Below are experts of layer 7 (counted from 0) of a mixture-of-experts language model. Rows are named router (the router's row for the expert), down (a neuron's output weights, with its number) and show model dimensions 0-159. Each number is 500 + 50 x the weight over its row's rms, rounded and kept within 0 to 999. Numbers have three digits each.
After each expert's rows: "comes before" lists some tokens at least twice as common just after its tokens as in all text. This comes from a sample of Wikipedia text that the model never trained on. Tokens count by the router's weight.

# expert 11
router:627453469457602529592479456458456498499443457526545533500566464436425550555543504495567617561485438534540427532522638452460459559458570550488531495475594493562464454533457517520455526545528459542537593567523405519555487485531514452431500457530453454557427523628448585488443510446486446509529457479513512417524499347542544593542498521460503583477461523467510476442490521494499486495387475452434528531532516591482496474444536488488556451520491607570522528550469519440375523462520353
down0:535489446523490505540439557507479518484469508490483460551521492458499423577435495417417522371450390570480652485350528480416559599484461439557459482524540636530612508495502568485533458521530594522517452415572495516504427404464459531484458527479498506472548469499520469447519494474511511469500657537548413520544514454493421509590460527504598451552518514546466482485571406490445431486567494440534577387493551497511493540519582519532576467465512501459516485482487521524438417518516440
down1:521454445500523472601376485498468525571469436532529459470582552519454480547434533534477578590512621512558444494421506450489377405509524426429573508553547536512419542523484481446477408461571477522533448465522519545458470532556507481443487489496451576480478480528495500564607565485518530487526519402585540494546535454496493550402365445387384443438549524506546465444446543404596398583521471467513460494597447527544475547486537545504501493514463513462537447464597436570444402517490447
down2:505555608603575390532587431431480492422512470520624447488506439433468583540485473445520489573539618523589446466564467536541524404434520572542522475517522480521473472505520475525500495521546503538462452531516431464602435574442528386560455487458397441537521485471513467558469435478475516435457501450548491540468500459449569433451559536530539586542526514540421472566503415488473536502462542578464453487428538492475468532560474557472415467444476565552542539468538583515505539565547495
down3:503566521505434486414457571486413500598422511499567547481521514470494584499485470496506490522536436532434479488466470500512387542488425476509502503495605579628495522493529479519588460486549444378518517489450464458524584466580513518509513585569510486473507508473526517540535515505516485480550509472415584532443513502452540588514556405510408555505499448449550526532471567430424516451391540526499537465565438528455450482339546488525486419532532472487502521483544569447520550511481502
down4:465460598552421419475561473494488575450442495545488497588492536542553457418487518566575565426517472458520492521512496478408430412513451481463556480492492475551443608454554480538387524471429503480420532485530447528483521437514482463469514547564525532486478546569418455403526429446548520496569516494477527394503546477483450442587463505487512398478399507492480501532503550496429447559499477635477487532491544554465494476491513506541478495492634524499477548496541549545496382538531547
down5:452544571502476520516517458449482457551563532491567531548617412574470531581528522522480500543544503531535455458522506435446467530500459550493433560507524547553588536469541474529537443443448579492457463442520453555370416578511516443550553511560630571482448563519499473454413504516535447466484549422408502431402483546445500474478460436610517533439505374489642504459522496515540506557454532541561479500509481509461523544456514538528543435459587518533516525529462592429526513499478547
down6:527372552519457529427482485550489511453515567445515511435590571410549471470501504457590467434529548503496454589395453534551516455404470530452589506467439479499448498442491544539448512545494421465499593478506470465535451472468544401486505587380424536487484487445567512479436459541574511477538488515429450485486527407424444514579411513540458477479550442547480427566471530516477421439468495494492515459512504461473516497511475525458515483389479477544388392535424455442477599448511516
down7:466501581599488522566447552456453500409514454591527458519503549485517472444521453460547509470537406498569475532474512522575375568479465459589579570591568454538509573525492553511537518459521505469526445478612503506471517440483503475542549599494447408554536520457519524471545523478488567520502528544552592492528508515497516548428530550452435498551511497580428520461421475466523516551453552450550596419487483571607514568501446426496518497459446525394483464481573453450548628559498532
down8:425471599531508550472492487486538570464504522567508416528498459553569562553443427400542519521373579523454515438521455475496291467378532517540542479443534572622492486506434504462535549509498486421481460569482525440547471574553554497496550590408379451482468532492569546469519505492563543613465530454433381480534505473550600545524511521443417530546471542386403525487520534397462525419432528494558519387494519396465560438499538499492508506484497453439472445508484448508426530505471470
comes before: " the", " a", " his", " their", " an", " its"

# expert 6
router:485552486558507492437520530453465449542526522470481440480441466479449471568448521538545556483582446544517449513501522525401470525522459448498447473476504483578446526402471573474498405535475601549570601473583442459584539478560455549478420516395483516530426540493538495518489526440554440419521489536528484494492505399450571490456562486436533491535443553490481495458492503547544460514435458477454447490492412507485456510465472524487509492516442635530492543474515517494534551432478528
down0:418513424580445528479511534466462535494570507552554565516455460464493496506526553524564496554567548493475560440545567461406433433465476498553477524375491497428516509523467540563501487456592518554558448443564448504506524414571398455498536559467571496507506416417501505558567460505425529538611567536480543473489479566439480474502473511489415492459488524471435428450495486417577387508507431564458486488492471579463512509459516473556621535464449507479488482453547553505406558447400509
down1:514533511418483479451465513512567507464511394461510452513450398476402519416558546647470468503477550503399414617574516508534485558591499405515524490475459512560516516491478572509513542435520527511446479546433487449554402480408528552461508548498482516502503550427481482513497448480491534486487469529496579429496545460528561555501497509488465451376540531553522457513547493615535541432555473435512474596509434479507481437464521544444484465537539469471494572507477495642491446542445498
down2:483435555394487459560434505562490485525563498551501413404461405442511535549552539520448538431578481424453532504439516437461435529546541405429545497525543561480500373447430548525519535339462543527435487507510506487489538534509483512508505516502466553489498528495600433510569497573571548398493477465435527529513513532406465486544492512563510553463456504543498443520646475558482494502575539520415506506404453498591485552525425475555513530464506468538527438508488449516496527476448459
down3:481514556478456490537550450506416480533501511508568609430521525384482490535560514472560477443566548528579598476453498484605524483483467524529478431427462472455493478563443602484535483479438431492430520491570447513546542465460476491505411482520506527488532562492484471524493571529492513476491549502558507557573553433424530539543499416352443414556408450426488629522486522465496458385571461531447528551472437474474540499660499517457458529578536541470551465415489490475527504556551504
down4:484563476493569557524552433452524515513509541456472407529544497548552549563404553501515524515508569534541472453512477480579516551547460497530462533558552473450448575518478421486494471520506518586558601534530486453541458504469515496469531520595522454529555462465497502459404524469532571586466567502512467466600418484506572520461566460430569600474440413511459436479579490615538485449503478528576473522409445572499472539374474427541458496553510398554431542477539560554503476531503638
down5:485535498470528494522481497502453477431486424542466453452492484498456438532526487521562443683449432497437500532453459508442548476502515509439435534480489458461516508530596500434481588494543488526538550595504503553469527565544505438548438533500497522507520460521452390493509488560555561500451437443477500461489519468482446531585492602473479466432617513539536520531466523552482604527472487486478507530497526470502466525452555592601580421520572420455497550577436445487469454439590384
down6:453511490536441523525498496504486431433409591515522497445510441530504512483510533529562453428500430471468599456517543604528477460533530420575588475490456447446523426475559497505515480503519417511466576463591567472518568542540465443502462507510522522559502521519538475581469407466500434520588504518430487573458476558420516444530520442459489520444547442483494469469491430443559441568498500508526528496431523582391491454441587412618512360504510513455448510521552549467525519496602418
down7:472556520527497512485492512557469551451489573516507566572562578503543552548446436460471484503476466458519470525553544503477380527517551433588450497489462580460431450521484437499533505497495499418519523522615476594422436471382482584524461531476532474444493491576454449416432447560457581478439541517486533435540493578426489449595542473393435500448445445505499495484539470482483476416467546462523469596549557572530570599433516517420484489592472468457449470449524556507500589533421498
down8:430476518538485555373530534564468466528571547502505531464478459465530490431516532526544540509452502482515538441459361543377502484490505522443512466491523463516463399432591581578495453530544462504506579528429515538459449489489467404525489477546580524549511441561479538524452521416572577574415502507465434438500539484448443419484486518492533470398537531470495556519464518477406486417560443547552493570479484474457573564486487498464536451546594585463466456492489429504526570449448483
comes before: "\n", "-", "|", "==", "The", "==="

# expert 0
router:503498443620489466404510473426415431534463484426484470524507471446448553392448669465519557559544431503544468460611569492480504486428442456512497445431528523477554516497486569477531483506553413481469580561537562498504476469497576459434516580474471513602453581391469485552448500407490444515499535495501491465443513393478592526509528526447503532487543596543526528496472523561486520551439568536545475530498466601501443468565399534417500486471497550509587482502388526498520448459485500
down0:479538527482519455460418487607600517565543421566527482557521558536519548473599463485414458426458487504468531483535552518443533557478488556363480525554505591559566434556549443486523529497460469548532479538494504451431530527560546450479503479512578548467500514519558468594459416561520488483555514416411460505511568510535503606437553537500460558616635550514521531465466563477528532421565428527488489471558564452416406490425413502471496578460550446449560514524454499452551468533429539
down1:492458529436469573504401451536535538500476545434501485475627576581545574575484481505589524528569495497428444452462564456450549504519503510516484479576506552484560505510384520439455395485489482481471388453430543409465486485437585486582475519524428556491518502483494524534467569521505496437518528518556467521503482541466528482603545529560577422532500502444436472489519508520519554481425426465499506558493553395594494598498481502489449474506485515480538534554503378572549467625411488
down2:388436440511483477516446555525528546557532444595412595529591405531492426538483530540496521433495556515492513564450491439469445484422520478498368521553531562527427449410445588529500482461528448517543505475493409438513516545417458546575588492450474544426485470474556525453524531539508549574531447443479530492565497527547475502522489550499467533569547544612516485495501502409435477365462515551505429488399535500540474605499489536459439479503475464520467447564528506409538500507530493
down3:500488415559496504456406445515519537627519575530514469577576538518521537423542502500408584505440483574476566520468462483535562477519510532489509568540475520487477454511515585434499536530578484576554466487537576473612589521466559368429493472491572566527483475470458447542419530514387450486450530439501416412414515492521535525590527500430457547409521467513464528526505501506502524490497392442477548526469593430450472513474485516521588507541514518496461600552490484534455549459413470
down4:508479480596390520455510565477460590515557489563435501504481461585484524533493492540412485541402504577535465369507571518594537422576463530466516401419550542469513473450517552504459589513565506547498540476621525469464509439498512465514463444597491532459592439495598495510424500570416439509504529542554466524490524547538538433515507466554411486497529460450473523497489554514485551548548445553450615422481530453448498502504559569514503469532544550449507440394491435541512547498419606
down5:490508371338505492597502487512495501491497487499547484448520449477473577543491441523393506493454499536438490493545529483547526622477474554486503578497490527489397511500489552464531483579439540551431427500568490516537482383494475520483605569547546611461544459542543526447490482469496509513437524531614467532483593512534419514523471549422416512465514484534431494482476550539446503424539604494461485557552474541506562449504456472529514525442505533517486525556497388581486556476421580
down6:465578553467580488436463490518572576473565394582501458540526458471474512490614499509520518524482474370416544498455501504459532484506518367428500451474474483529526526482562466554501515489567501544569457470407437522474449591489552563508517531433483528584496511365584498415389568465526599544489545502498502436399453546497451590536454579494644521535508558560481463483512543467594533481480472496554575468509470491474509482539559501455457506474505505515436552538495477541433499541507440
down7:485587479503487522463512430515446504522405427515417567402460550420501499457560448478522512532468518527489497569542458506530528512602514569499442542460390427527437506537561461467457571532489479481473558498446527498595521422478531499437437508420485450598450476472477569476505552444452536455446543389516574473460522518557496412583525466466588515559457499497530378473557509478460516479446548529441496532514574660470415459489486533483552473457549426536495530569608520593571544425548378
down8:537584540512457514559488500554568429476474514472527434509479545520541533501505546595532427494572494560435519490487437506524542420462534449561598593503486570518568525518546479470456501482503513486586537526488511484542514543503505509577521535435574467434452516518402563573484352429516647467534501455472568450609442430491544464497420506560499435450485557487499472484549560509625446435467507479532451476492479530457503480447525454500554493470419478530491506541520473470423503437497513
comes before: "0", " ", " and", " which", " but", " \""

# expert 7
router:496552483623632463473548484444396524509482461503389456405553427491500536449487478425551583380527517468514592586547558539519512530483497488499513520397513474565557494450501465584490475515447564514546496476642417493560461470566526457460416480518476494508379547505531528476527620476544446488505494421474536486451379482483470487519587515531530563466547521492449580552441539500535503509504418490439654466494482547551501483494437491574545498477570518534495504457419406482475466439387526
down0:562411441492517527523524402466491530608441544459564532448529465502495491468388569601509483535454537540472517508467506415542480498481523497511461444498498463481426441561531509472466496443476557446509576515570481590501441563585453474429595357504439504542486515574468489493510557507532498417543459499580426500427537506494565517463435507561523402564521541489468505481536496503492519484560528409537515434507492513476539479574414559438456503466512510498529494475526476456555551586567469
down1:551516414521573434471545559522478505484410510563501432596485496504552501478510567495475499549472490456434521456490605476528536544600549478509504479502498471518462520391549460485481444594466495465581491508544453525522470529433478612477479461587440484544485538364492513484571509532496517486472584449409444592517500385530458477602493413533502460436473461577498462428508511485527575543494385561418498431472455469527381469510455511471561541595492500510442462586475504540423511541544470
down2:429437501450492459511588473482480637552522538482460490528472518526527550487537497449465435381523454515470572542516415498516531548415394511542518507508592477530444435399510572450585544453523495476489517598458584506494539484545537485569533570469569496535456505453554521523498538533432461525464435512455579434503459592569507525468574516525470591432514525495547583507457507549478529490573505606529448433472620573565464500428465479508462447449439363511523487501474476490480583548502482
down3:521536506539465566515471481553556461474528504608464514438445560504492442471509530557559479500521550507468606553558476484535490518565614470477524465409460467474440547518516550474502484553545396482481491476491531493506550641486500533490508482422528517509452551492378548512423507464386464556520459532485450651522624532465442429498454507441442559624497505500496497443449467527445451406440467590502564522576568495564569453449419502491554516474553484537417515524490365466503402483544522
down4:542550460391449511617490490440446612481444546415525497513473556518494574472508464472493462439573516555577492461539543459527398588502512532495466459547471487418515429459515408373505461464460488433515525588509477405482373393500455574617479476635562535569505507503496471483621464524409438486465521499555503478513518468448481511522368459530479536452483568477548547570498482507509504566451468485473514573554560507574467481501498463463428416506475548452486557529589577480458473429503476
down5:472475508512471531530518511437534456623513494475567524541501506540525583515568380532392437440524402500492502397541438517530540446572479497521444499519446519475542454499462526520464484456544555505452422521439497531525555470582462579525534539527437504492539387423561452540590557520459479501484535552561482513471461562595553441481488442543422452492506564579480433444497514475407548494544447498427513455439461480608526470469448481467455528543568554448553570525444521556524581603442474
down6:543523440481552472492531503492423549449566565461527492502504495491561599483568512584486464519530387543428549537530402441543573491520432511482539505505487507521500510503551494477506483535544476572399545486628496493399535463502452523494502484479492448597474527498444540553520450506585512528432550527425640499567526498557468572486436511490488482486426576482389413585546490462538448450512508493633515497508521528422460459521599521552452612531592487504544503530562452507426510544531596
down7:467535447474555481431502400502423500463449519440524518568493463552485496502479509578426518522527580448448523502531568473473421523465483550474571604557427485452553443474489473530554442527508491496552497481534590541489472515502522531449461502555503537598529375443390553476533387454479531482490487495490475407487487419412534350473539445499538434467539472485492505534523464499437452411475482517485592623446475527365526449448494515550492567507503546535454504513512509531571469531486443
down8:534489608494417467492496461405480577507559464487548546549519569577549539518547490524514459496517550532420444487427446453525425498455500522390518437491514497485561550504554535477449397531446493535507388573575495542494497446464491560493439518516681422581479441496500430471476438561438593530604537586489541476508460506490526431471531421572610453497374460500383541551383471508535534506536440521454496523595523521506571523483478478504486586560521586506469456443567464596497517582548484
comes before: "1", "2", "9", "8", "3", "5"

# expert 13
router:541431479454557364495534496530449516535417447506499400417550438445437428570535490470576525430536506556533527540486605524411503532448534474552463475525586581536488532509515563460505547467452452560556634544597411518496529458497537424448491646428461497528481553517465541556419482432493427473548520475580464431433546465521540508486533493477535512482547517549500503533491511514498581531403388443460564483552487440489513488495423448438511552522460433477515531498514543432510568413379482
down0:542488537512461425560483555502493460508485349496509505491540573528458388519467503452483509474494534521406427596451447585487487535590459474486493528571571503542405486463464608516487561503585510504434468368536470421477485548396430496439483482570429486475498583486505489554535523493482460559552445502561525441470505479524397499523394560605623508518477516438557501468519561475556413548503510424479509575421440486502521496560437528433486556584542552468571539483514442535539596606460478
down1:484485474497494541461477522493534540438483494438475442479495392553507481497468452515442477548438424496460451512485493545502565479493473554492455485546493443533483435483387421502512507515486460479460584504608569500501519500491487434457564510582591420517520439590484522451552418492443488545484597484478531482396470484467433488486540432405488442412487584415501485478444606485554567470544512465404464483587504542599487559589495490525515537468447603519523493573487518454425474439427491
down2:385500487486500482490400524518469562473492440513551503478563614578455551582493484399506457505473428411402471460620460446442474535502440419476435484415502464470493492506515521545507506434473578473487542486504479420492465472449532542514532510437567666507525469568498494506500575452493509582424495469568551480509502520525546531523420486412560518429493531531485487431498460406499517533579480425505522566480478562538475591419438389520591547441555501530529531592479622385498449477435518
down3:491430518501463632453432499472625546537545498593548509571535480531526463454438482539564483534519460610504558468548418569473403480477495540590445522472585478486503513440502550518463461506474524593488404443541469417440461461502478483502574434536485524450514474493515551510400549506508523510558571553476482551441590473456598495469502455547524542475504451585486523467566537498583504591528575544528576447452382467463524505459369500437542543477520503547413473414454514505484590542460563
down4:547563560522453547582612400458489542497498518540543510497632514456505486510553576533460525500548538571567511455506519465557459480504540532477484530504485428509490503510453532448499513476497463491512512509454547445504492506436568568545454463369443538577505542462505456486450632590509523640479543556509401479536506470501570510490377438562461460444441538525431425560399429548546504506445436576474417503481513490484485535474472442582546456546547519474465517465489437513427469480487532
down5:565512496496495573527538487480460376497440553429536480415537449520545557575439492528541485390559502394464402515541498470487525501438489480552459481589559529467467514548544437488512488439521543458512472555484529528548518492551490592541476471482578544521574491501433462520506473560519478524607527522463529429404503448536508559476463493552509503384544490548525524492487426515395472481582519499485479583594466532440547488421558561516451504412516522481437529484412525476492469507424541
down6:521442558503529458553426505489460525505506568490552494588450559551495494554496473528508634574517495591482514416467549546522476525513537462508593582458538454431579526482476421411453479482540510528485542419518498493561504561530516434511447509609449415488486545339529498490517494554460482448556525524471560529481473478464436474495527588429519531565524542388455453392460388498520500455516472495505542533548454524569478530590557555467354450516539420564604427533493512537617541514440535
down7:529571538447530504560448506521469472422537456498351527476411564466444567559470453485471514456560487483569533528514481621542545445497490544539485569493442526459563570473423501528533450304573434442386547552515494498495492510517512430445482445592475540563475538539496480584532485481472430515504408508482450490433492516528477605442518503477492527517439510520500507511434522439392536490426561536425493547464476455507540568482570516502407436558510435439448444507487487405533585516480508
down8:468500487482530465577461415533519637455500509444576460510420428520404590510426413501514412493487517491497474541474510543454445494521508545479413461482461457492514484542495496550464485501403497412479497533511545535482521487483456584493468535493485584590468528646508564474485469509574551593548555451579554425542439478458435475511482555528506452567524413492506573460453534578497586568451512456483587511534488503600642477457421479534528488451546532492476583511458472431511549450507450
comes before: ",", " of", " and", " (", "\"", "ia"

# expert 5
router:466524477501518581457518532520377461577504442431502518505483534475441457563512568472544460539482538573505427534653429496538510490450495584497484454494543479534520476484380456532547511525495562525496487475519481550562531500481560449507477466530457467469521513458417600576493452388510497503426527501643550521334397476479532481493476621498498475499532563459418643516376503565521592402431486462413461435455504482441567365533529465507586472539426466530448509465548529542498548525515524
down0:515564454439413457568519592476448533530487546496617442541517540550441526468441525536394461525482484547504463456472531400507376469430516594589542459442421581521606491504491537548486489488570515430333460589450583481569509527499527503582555524533506491508503437497521487488496563519429467476539491471479515424436588498558484410475531512585585464541520488493546501536486402444508534586525534564480546462520490495532557367509432542481533410501420489438397539454499566443464437403493457
down1:519406535537534449478370487490472464488475529491472528500595490483424468528550445540581634504506511586497495462503472561489547416482514521467405476487522463593545596476454501491451546472562541517436594536422518500512498479467448461473534426494528510559504470595558533501507435546524490490480455461601542551407525512465529476533537608441534413513457499447561398517412508418522468477505406483593441468558572530442596500500486547539437527433537477461498564489448559543485456537339542
down2:512559466423474589421514585546530467526522439548460487466563507562473474493433446528552548534524427407548504436505481531550404497548446457510498428479520526538585533433523507564490452563529545501500487524531544522493465561524517537488542521504468589564481631456494499506570527474597422487459551516372479564660475509512490512417456507628377493463485391549463497583468492523505509524500424585498517450470531453465471459491488576549415440466441399569422504387536436554524476483565556
down3:391514414459512440523542536491553535582561532422502535561480542400503444513554510508571459462482521400519445551522552471477395493511384482553504546539538569621547482456527492526481494525580485497609502359527537585450508511486537507437606434429529536477520546468554451507416525628502416492517489516514598506552578435491519542491579507434402492374465388517480456525511453450505498402438553466545507513547455556430478520559480491499463462413480472552519465443493415534567520459487470
down4:494442485466443466589406559491483470471567562435494403478521402540566555506578491467493524537470466486488546423408551434452535517565527436561437533522485547540554596493497431519483554502463470447471549445513549541479516458502405443507441460466542458614507482541528482482570522522444513498521482509454501562497416472387508477539485507579397557582519507450464551416497476485466491496475502365492422482493494483481413565493483416564526487490461497461433485490499449382546508541508525
down5:432469473481598470601476537492572574562526502470452527461557541530554538533440449520521434529432503443464436478510578439475496558523500445544484571472513547528431497565527404466530488527440461525451472400497408471516588561547494486452486446464631538438585462493454456435464503525467475500645515449464548528543472629588471560466483453529499531505511518511453501621525485466572488458527550550455492605466591465503462412515541500491499468498504439474613512582547454469547514523457395
down6:529463555427502572507573476506503542558459527548526498465527435527488471528472485446520463508539631400667497487478500566494430475593492444475497490484570338431499501451477480422518487427552527538480547590440393555402468559559563621499474483616488525450538461581467565462508521485523457503514501540438552490502448568503438520494519473548496624399522467447380490521544598492416491473581591536488583425557451468495491534393470528466456518464500557428549590452468585492519487446489569
down7:458430484475509461477412469458576472494563574479505509554548377443511454519433528512535456527451446503531514493499538537456524445483541426570520545628593631415504440480476532501493531478492436481536488429394444495577521490488503495583463473495523481529468503530478514450514521474570531536487517520503539377551512528586494516480604453512556547514493440502519477472442570571444431589487535587492461492408445514444478502466486580467508470572453508547484415539489485448528472460511503
down8:504549440562483421427433478506527619459478513555503548502497506405505536536479516472427496482551480579502556491587437509466554438488522491450481500523550489542349358554476357549504442547420476546494578454436385482424493521562487518460432546495482527490483500510554454411510496484509506544519524515465485434497590557486563483520452565564495553462486474451475507597506443551373545528465478575446399491510507530501574456507480475456470480415417520555473466482416484542446487560526616
comes before: " ", " |", "1", "4", "3", "5"

# expert 1
router:467494458464515522512482456431503501482495436457532488464530575465523556508478483495399582496387434548577512550629454467517516543508579439476494454504502535581537536490523457509509513596450524543522599538472466521502490456550499530504502426478457440524467547616463556566424464409515526613371542396569454368530506417506485543520507488532480538479404477466540584509456495428477462508466544518416555542533515504469531454520474560509546471526444562534519529517565504442517473534449450
down0:493477496418514456505520422560493566503547546479508529498523475493452513485532444530503584412505531485528566474430445450512555615521413446559545606487457503501510490656550596589455477489527440484467506504610474417445352534498431430445422465503574449631448465572514526538391451462446452525539537412507539501490555544492516474454479515472563528550410409509553503520499501500507515493444427440474530521556584537427538537517491543440530423490450552517487545459476476543434483515503455
down1:480454503516511529525526477507479456481512506508574451544439535486520467422558481456416424574450534457478516464506519596497645539557523530506519448483468524544454597496422549530371524494621478506539471504504474532503481479530536512491448471416469552544544476494516473517476632485489480541535565516459539525460533460461552453560510445502536449512541550504473455563493570482522501509543520423485562591555522562486551526418451498517461523405444555417553431463545522439475595545523574
down2:544545478526519531417420467486531496463509475567502480538510496474385473489431502541467582533537523541420569536578582485536502565516491477449551482569461548489514496536515511453430434478552472363537390545491584491566566569482485445503516503558553434511533428445569517481612499467491530518476512560465562436452447523465496429505444602525536411554506531497450430498577600559506532567446556489595473537556490501539454473493540470462519478429468510466540511481478635496477453558552368
down3:516520525435511525446465468461492484464492442398505519449561503474437526518543524506571485437484469533505531515582476559574513477544526459463456463463550467432574548557479436550556481441541626552545589515494456489457508506434503464495509499530519490452632494535515560503510532479473519502545375509522475455499426425561540502412518447403477481569370537504519507441496480567529514428454464513535449575499467478462606541417472497542526595569411532437525477441555587494405509475517435
down4:496458496525493435549487482498533506557540423583527484500494565533542433464444558438465406445517510568484486536433508535505476590407525450563439433505520428501492461498577587529545555583505516626519521420481469521490491399492481381553482411489525493512502531535556479501492466427514404536533495490474440435597515534491495556515508463479504521523516524526452501510518422499463506475444474388462547411469440456566506508487582476523505548484533583532492511509533466427496417486455527
down5:447479565424522573461536568561480505516531492594487486539468527512528590461336426388453492433441515517513561566416436516619585520558558520479445488490565417396547499512460456506478425545581475453454513525481563596548539564508530551526520525555469572504467393380481434533502489466552410521511554534500438463482491559526397551591552486549544502460405549539519502484521486566581520528441476463527590525553550538501549504495527529492570441519406559481485510446556495484398560437496462
down6:498501424485524477492496444468474532532562529497436505518540469475576500541575468555555569500493486476456484503503586464486522502516525539479495546467566495503452500546424454487473533523488533415560432540454563428414411514549552417548525524528548514550522426522471481473475468493564554459523483445487467505561487472504442453500408452491555616604475513617475479536494504515500499469488487474501519545547414496506513527498581543644434511537402489503519561427436470480529421571625461
down7:426542473504522429445438425512438563426348514521573508552563500502467497596561469543457507583509472522515503502506482433480491484446567507495441537515565526564579400555526433475488510514509525452425510475527512547531461540465459509470563597500539457523546628473517516512497471514482393590471507496507472479410535450538523529486417478472564469444537489547554479559514460493429570517508535446444509477507491609444523485458497494430467363472524543454426509522498458499492495491519440
down8:536569587560474505517535559520477554428508523493540510465490460462533553394578554487504571556490562496363478534452580460481488501511522525494420548518431597583479612490503505548475443497490538558584520497480529420519546597472414423484498542438475456572589454454532511545536430469472520564557460523578385433493507495500562526568519588493492568534452485535554434535507474519443529477479625434518487472423485535487546427518453522518486486555499496529460517493535370544520485453459438
comes before: " the", " to", " by", " a", " in", " that"

# expert 14
router:507521395473478518547384593551383462564479408440559512482462501490458502421495517475488572566552384535499453595518532497554528462481500429442449494486568512533479454473442525528550525533496438474473515568597384522478466358569496459492477418466491481532454555469416513474517507517477499486510549554526602483482514495481511524448608459507475641548364525488597425459452469522531575468417525493438552482514403507510430392500520542485478490535425596554537516448531561459506563489516535
down0:455562587570547603624543471511509491510535463448558495447514563482468536460417539443457534568455469480503535540511458561567515539469452529464564424513496556489600514496495503490521494587484488566461533503499541538444531414493565450477520414494532513556560563442546558426523439500425536443513466458518537602527435527515554452528513473447473490443461567476463493679594544525566586428479491535563428457486477414459422443595436570494526441501533573481437427486548490452520515482517422
down1:553415544383459485489502549508543463466571526494462474515390411546414500530525477478469500480513554616404460489582488424511508455508501574431468468451551502533454400419504426505510561435543354527443526494522413481552520512540565425550538472481500500498488498535540522496549359444483506463473512450494550508440468525603425610468471475371327427468456490585531472489390566530447492495471565487512573527504518533470496463480503515519511484575581487464552419546500480468513448400549493
down2:474540580499594520474480503552459522458396560407536420448521557470506487602520470515469444529490477462449624595467492494482478513503566583572399615469530468580473568473466616533515404483493499500518485475503480490528532496472464512486554483499458454548523498484453568490515510493483508523452469488508617551536504515486523613474418577472517504523481485486464575436435511467501483523565580572460523527413419453482480467472503558463496571483501472498531444494486586459529530527468483
down3:505439484504478498489572383458480538448535433416512445521519488513491491444489454469394450447508481527513552499482455510478364528473523438524498500527528459506421537488539522470460459461488442620519547427542552454492504436531574538533476427521502507512552536497460501579523517574405561587454554466457509412491479481448446506415477528477493506586406492526436514519505476427519449465573444506556463469488559369526531480463487439500508448555585428522516491554464509526501505575526498
down4:558528497487412514366498499557459539541449566499481535466513432530503513542474499537465533517456543500532476428474484527483485484506495498477496529495547460519505660505487548567438468392513512510540493482417516503448569636447509458498484538529527520566449505465503607615518555473592473480538533462545577527569508500536423435492527560537549556389442467466503536516499521435505555522432490569450483585542529552507473516595404492562456490496429476546537470540451567584515545486553494
down5:541464464500494543529497445511484533496492571527407484506422538477466566492495477551507567474506549552392479479549519518502442500469528491531532557515458484495509491529604448542474474514576471508523546503531627519509516522501462505397585479525537607564489560572564524423446468562463485535434449527515492493536395549515465511434539573449496497573485561560523524480499505510442329625482351486467566530471462514502615504402501559497518403498524606517487459423480506465512559509517515
down6:419449484541457436527503499497492523500532486513492500481535544541476537460424558502453466488526502462517541495451495515450592526531502600540536472520457548482499465461556482472507558458488592465544522548473413474483446491449571493401533405519426341469571545454527440498420473403469507570395576407423568613484514544485489403612569546541606546553526488429531444580507515533478517502535453450490413495537432639535469528496555570460501448486503441530437585505584460496515531480522448
down7:586491431459529460492522564484502504465508503549477425434502464577521508485493543520473523497507477407519583424560450547446563495453600472442590505540514485607541488556480545469498526445483576451430567474590538411539558537410580435520444553563412518523522497395443492601418513558417485526481438473483588444464364560457460462510549547445563546470598505482517428495531544534515434479441589514426518500487466437478445487490515548542480556504446371454556445613533430498584511564526465
down8:534451438420477397406563447475500477453451501559535543470529521583473559480466505526507436532632472524490479529500513442487417465447555552454428461434589521505454453546438455483434417514530526543492467576463498481450478484500522615457488506499528648499462493491461494505568489489523492507466520495564505518547548507526557480448516408523596549591416525517550504495490459502495482494506573401495461529443685566550515446485517598464588522584453465538463532559528547538543523553560465
comes before: " ", " he", " other", " first", " time", " \""